Experts of a small language model.
Size: 9 layers, width 384, vocabulary 32768, 107M parameters.
Experts: 96 experts in each of 7 layers, 96 SwiGLU neurons an expert, 3 picks a token, a softmax router, a shared expert of 128 neurons.
Below are experts of layer 4 (counted from 0) of a mixture-of-experts language model. Rows are named router (the router's row for the expert), gate (a neuron's input weights, with its number), up (a neuron's input weights, with its number) and show model dimensions 128-255. Each number is 50 + 10 x the weight over its row's rms, rounded and kept within 0 to 99.
Before each expert's rows: "comes after" lists some tokens at least twice as common just before its tokens as in all text. This comes from a sample of Wikipedia text that the model never trained on. Tokens count by the router's weight.

# expert 18
comes after: ".", "\"", " —", " Yes", ")", ":"
router:46 60 50 55 43 44 50 49 48 62 53 38 74 40 54 57 30 46 51 40 36 46 29 37 38 41 46 33 67 49 42 53 52 53 54 59 48 33 58 48 61 28 42 31 74 57 53 45 50 53 53 60 62 49 51 51 51 69 44 45 43 60 62 59 63 51 58 47 40 51 49 50 35 41 28 34 61 28 43 47 44 49 32 41 63 50 35 58 50 53 77 64 41 52 51 63 37 41 60 52 39 40 41 55 42 37 55 40 36 50 47 36 36 68 31 61 33 43 41 28 61 56 56 55 24 44 60 47
gate0:53 51 52 36 37 54 51 57 60 48 54 49 55 45 55 48 40 48 35 46 54 46 55 71 43 54 61 42 57 68 39 46 70 42 51 47 71 50 49 38 54 40 51 62 58 54 70 41 56 56 64 66 61 54 42 48 56 43 57 44 51 48 44 61 59 47 66 57 60 57 51 43 47 58 66 49 44 53 41 49 46 55 55 35 46 55 56 55 48 64 37 37 38 77 77 46 34 48 37 50 56 45 37 55 40 45 55 48 48 60 48 62 41 56 53 43 46 60 42 49 42 56 62 46 47 28 50 58
up0:45 56 60 39 50 61 60 51 49 43 46 61 54 64 51 57 50 60 45 45 53 48 57 66 45 56 67 38 47 55 40 39 66 34 38 64 58 50 50 47 52 43 45 56 46 44 65 59 62 44 68 56 57 49 45 61 62 44 42 46 48 53 60 51 55 39 65 51 63 59 38 50 64 64 58 59 46 44 47 46 52 58 45 44 51 46 47 39 49 75 40 44 45 60 71 51 52 35 45 52 55 31 44 49 41 47 47 51 31 70 57 50 44 53 50 40 46 61 46 43 37 58 71 54 55 19 50 57
gate1:38 54 42 59 43 63 35 54 54 34 47 42 47 54 67 62 56 53 43 48 65 55 55 63 55 35 57 46 65 51 61 43 59 59 55 64 48 61 47 43 41 37 62 43 49 45 40 44 62 44 52 63 47 50 47 38 55 47 41 40 64 38 33 57 45 48 51 37 53 53 40 50 51 47 52 51 37 65 34 61 76 59 57 67 34 33 43 41 55 48 50 50 65 57 38 38 58 56 47 46 34 55 37 58 41 45 44 55 62 79 68 51 52 56 42 35 49 44 54 53 61 38 35 55 59 70 46 55
up1:60 39 64 47 53 53 54 42 58 63 45 63 51 57 48 26 52 43 53 44 47 39 55 35 48 70 52 65 46 32 59 58 34 47 45 55 44 41 53 50 42 46 55 69 51 51 56 50 42 49 43 54 55 70 40 49 47 49 63 58 34 65 58 46 51 57 52 69 54 53 63 46 48 55 45 41 65 45 53 40 35 54 69 21 49 62 50 38 51 35 51 52 47 41 69 55 31 41 44 56 51 60 48 35 60 60 49 65 42 41 55 49 52 42 52 55 51 56 40 57 37 52 53 39 52 43 33 66
gate2:41 53 66 35 42 53 41 66 62 56 55 45 54 50 44 48 35 55 38 42 55 53 69 60 39 55 54 40 49 56 42 57 74 55 33 55 48 70 35 57 59 46 54 40 51 51 54 37 65 50 68 62 53 54 54 61 59 59 46 64 47 46 60 46 52 30 48 53 50 51 39 59 61 55 37 56 33 54 55 63 40 64 65 44 49 65 54 54 47 53 65 45 50 79 70 37 37 39 41 39 50 54 45 51 41 49 61 48 40 52 50 70 43 39 61 44 34 39 43 57 48 62 55 37 56 41 42 58
up2:57 52 38 60 51 41 50 41 37 44 43 61 29 51 48 56 66 54 63 51 44 44 49 44 70 45 29 47 42 53 59 43 32 48 54 30 59 38 68 48 35 47 50 56 36 42 38 58 46 51 27 48 60 47 49 39 37 40 58 50 54 60 50 54 39 58 42 54 66 47 49 39 39 61 56 56 53 41 54 37 71 37 37 54 36 40 55 62 60 41 40 63 62 23 29 47 71 69 61 60 51 48 66 45 70 46 60 58 51 57 55 39 64 55 48 41 66 59 56 45 45 52 40 65 55 60 49 31

# expert 36
comes after: "\n", "6", "4", "5", "3", "2"
router:63 23 56 53 54 57 50 53 73 60 53 51 45 57 55 63 38 42 50 49 53 45 45 50 46 36 52 49 62 51 51 69 47 61 52 41 31 56 41 51 60 47 56 57 67 57 46 44 50 51 69 54 55 40 55 52 71 41 31 55 39 57 49 49 66 38 65 63 28 46 42 54 65 34 51 40 48 52 33 54 34 60 50 28 67 51 46 48 53 62 51 53 38 49 61 45 26 42 54 51 63 50 48 43 49 55 50 26 53 47 67 41 62 40 49 58 41 28 46 55 47 40 50 53 20 40 48 47
gate0:49 58 63 46 50 41 36 34 40 54 44 59 41 40 52 52 70 76 65 56 52 54 44 43 62 52 39 48 57 41 33 51 44 60 34 49 61 57 78 41 50 61 37 67 46 49 57 41 41 53 47 44 64 40 49 68 45 35 39 42 45 59 60 45 39 40 32 51 58 47 53 48 44 54 69 49 51 48 63 57 56 41 49 58 47 48 56 55 40 37 49 46 65 58 33 39 49 42 61 45 38 45 63 49 70 68 59 65 55 47 44 43 52 38 51 43 56 67 86 46 55 39 57 63 52 57 41 63
up0:52 54 49 36 44 44 58 67 62 55 61 41 53 53 51 60 52 36 39 46 47 37 55 64 40 63 49 60 41 42 79 37 59 50 50 56 41 58 15 60 56 64 56 32 50 34 44 52 55 61 49 51 34 61 54 47 47 59 62 43 55 44 33 61 65 48 72 50 57 48 52 49 53 61 54 49 56 52 52 49 48 67 46 50 38 43 46 53 72 60 53 50 37 49 67 61 62 60 40 47 54 70 48 65 35 37 33 48 42 37 39 56 36 63 70 48 52 51 42 47 43 64 54 39 58 44 55 46
gate1:46 46 57 46 68 57 45 46 51 55 50 59 45 56 59 42 65 67 46 55 56 41 48 35 52 59 47 44 40 52 44 56 47 65 39 47 52 54 55 50 44 57 52 75 29 47 44 56 27 47 37 56 62 32 52 58 55 52 55 33 34 67 69 71 44 37 55 50 56 47 51 53 37 66 65 34 51 36 56 80 40 52 45 46 44 61 57 62 56 44 62 41 80 47 49 30 48 36 54 44 45 49 43 31 67 59 69 41 73 51 51 39 54 29 48 51 50 43 59 53 43 27 65 62 50 48 46 69
up1:35 75 44 40 45 42 54 47 42 54 38 31 56 47 41 44 43 43 57 66 37 50 51 59 33 48 66 56 61 39 67 47 43 30 53 50 47 52 54 48 54 48 39 29 59 42 54 40 61 47 52 49 48 58 47 32 48 72 56 50 57 44 45 42 46 55 52 52 45 53 49 61 58 65 43 72 46 58 31 40 53 48 47 55 46 35 43 48 41 52 54 62 27 61 44 70 56 52 45 62 44 78 51 65 35 47 28 65 31 50 37 52 17 54 46 55 46 52 38 29 57 60 38 46 45 49 43 57
gate2:44 48 54 35 40 47 29 54 42 65 40 52 55 59 62 54 46 46 72 47 40 44 45 58 50 47 37 30 62 33 50 58 44 44 52 57 47 42 43 47 45 40 43 43 51 61 54 58 56 55 68 53 63 48 49 45 45 70 58 54 24 67 50 59 44 43 37 31 54 77 52 54 63 68 47 45 43 50 49 47 56 52 49 48 48 49 26 44 44 42 57 73 60 58 44 60 41 54 58 62 38 59 41 37 52 52 42 55 53 66 46 47 41 53 40 53 49 44 32 51 51 60 54 44 55 52 37 52
up2:38 40 72 46 32 49 47 46 52 57 39 43 51 58 61 56 39 45 57 46 50 41 31 56 28 52 52 47 58 35 52 61 50 48 61 59 36 54 36 37 63 40 38 51 36 55 63 60 62 52 58 42 60 53 42 34 55 59 58 54 59 71 48 61 61 43 53 45 45 75 46 62 67 48 50 48 59 38 46 54 65 45 61 44 57 28 39 43 70 53 42 66 51 53 51 49 34 53 54 56 43 42 38 30 40 47 52 38 45 37 47 48 42 63 21 60 51 42 53 56 56 57 44 45 38 49 56 41

# expert 56
comes after: "\n", ")", "\"", "%", " Loss", " Turnout"
router:49 55 54 62 38 47 71 52 53 65 40 48 57 50 61 52 51 50 32 50 50 51 34 43 43 59 47 58 79 67 47 50 53 37 66 53 56 44 37 43 50 48 52 63 35 53 58 52 49 35 55 67 45 56 38 63 65 54 45 47 70 37 36 47 63 63 52 57 28 35 40 41 52 48 40 47 47 41 56 47 41 31 50 39 68 62 53 41 61 59 32 37 46 76 46 51 43 54 47 61 59 44 37 49 41 41 69 33 56 42 39 66 49 60 11 76 39 41 45 53 42 58 36 38 22 49 54 52
gate0:43 58 30 51 65 46 40 46 48 55 51 48 69 33 63 36 38 48 39 67 56 67 49 44 53 43 36 37 37 50 36 55 36 59 52 51 56 25 53 53 67 53 42 50 46 51 30 66 55 40 56 41 35 50 59 41 40 52 40 48 62 42 54 76 41 53 41 44 57 46 46 41 58 46 42 68 26 51 61 54 67 50 31 56 42 39 56 46 46 47 58 56 66 47 40 54 41 39 63 52 47 35 65 51 74 45 46 53 35 52 50 44 56 52 47 52 56 49 52 38 67 57 61 49 54 57 45 52
up0:61 75 51 44 44 52 61 44 41 40 64 41 69 57 37 47 70 42 54 44 36 39 44 45 35 50 51 74 44 48 64 50 55 42 40 52 47 51 41 41 56 65 53 55 54 52 49 48 27 45 34 38 53 49 56 58 46 37 31 53 40 51 48 45 63 50 54 79 55 60 64 51 42 62 48 44 57 63 39 48 56 51 55 53 48 45 49 63 70 58 31 64 48 55 46 55 53 60 27 41 42 60 42 37 59 74 57 53 65 38 48 47 29 48 46 55 38 44 54 56 44 51 49 50 43 41 59 53
gate1:38 46 73 43 49 45 41 47 43 58 57 56 38 53 50 43 49 48 48 49 44 47 48 54 57 49 44 48 43 55 53 27 62 54 51 41 61 43 69 56 59 48 32 44 38 49 43 73 45 50 52 58 50 57 59 45 58 57 63 46 66 50 36 56 60 57 50 48 76 58 67 52 35 62 54 74 40 41 48 56 70 55 38 44 41 37 52 79 60 51 46 46 68 55 64 64 70 40 41 54 42 43 55 57 53 63 50 44 39 67 41 53 39 65 57 27 57 73 44 50 35 38 51 51 76 64 53 39
up1:43 61 47 44 51 48 46 45 36 53 58 36 48 44 33 48 44 56 58 70 67 49 53 47 54 43 67 57 65 36 58 55 40 50 59 51 42 41 44 42 61 61 52 54 62 41 42 43 47 43 55 43 55 52 43 39 57 36 31 48 40 58 55 64 45 34 59 34 59 62 59 26 58 27 69 31 66 47 51 47 52 52 69 66 39 41 55 39 47 56 53 58 33 55 47 48 47 43 37 44 51 58 52 58 66 45 36 55 54 30 45 41 68 55 63 45 54 46 39 65 58 63 56 59 41 53 37 65
gate2:47 50 41 45 39 47 37 49 50 33 55 40 47 35 37 35 48 65 65 40 44 44 58 50 54 42 46 46 41 35 48 45 67 33 46 52 47 46 61 31 32 43 45 44 55 66 52 53 46 50 50 60 52 55 42 38 43 51 36 44 48 49 51 35 57 48 37 52 48 59 40 51 36 56 57 42 33 55 60 64 57 44 46 56 50 20 66 57 75 50 58 42 58 36 40 59 35 52 45 45 58 46 40 35 74 40 46 51 46 31 66 45 53 36 43 45 51 50 52 46 40 35 57 65 50 42 31 53
up2:55 54 51 21 53 58 60 61 40 37 66 47 61 48 30 54 62 51 45 48 62 63 48 57 62 70 56 67 47 57 44 60 50 43 62 61 42 56 30 68 79 61 58 53 42 52 54 47 46 42 68 62 52 51 64 39 40 47 52 52 45 46 31 60 58 45 44 51 51 54 52 42 52 52 41 42 45 73 54 58 53 53 66 61 49 65 40 49 35 56 59 46 56 50 56 63 58 56 28 44 54 48 52 65 55 74 54 57 51 44 47 43 50 71 49 49 49 59 54 65 41 50 47 40 44 54 48 56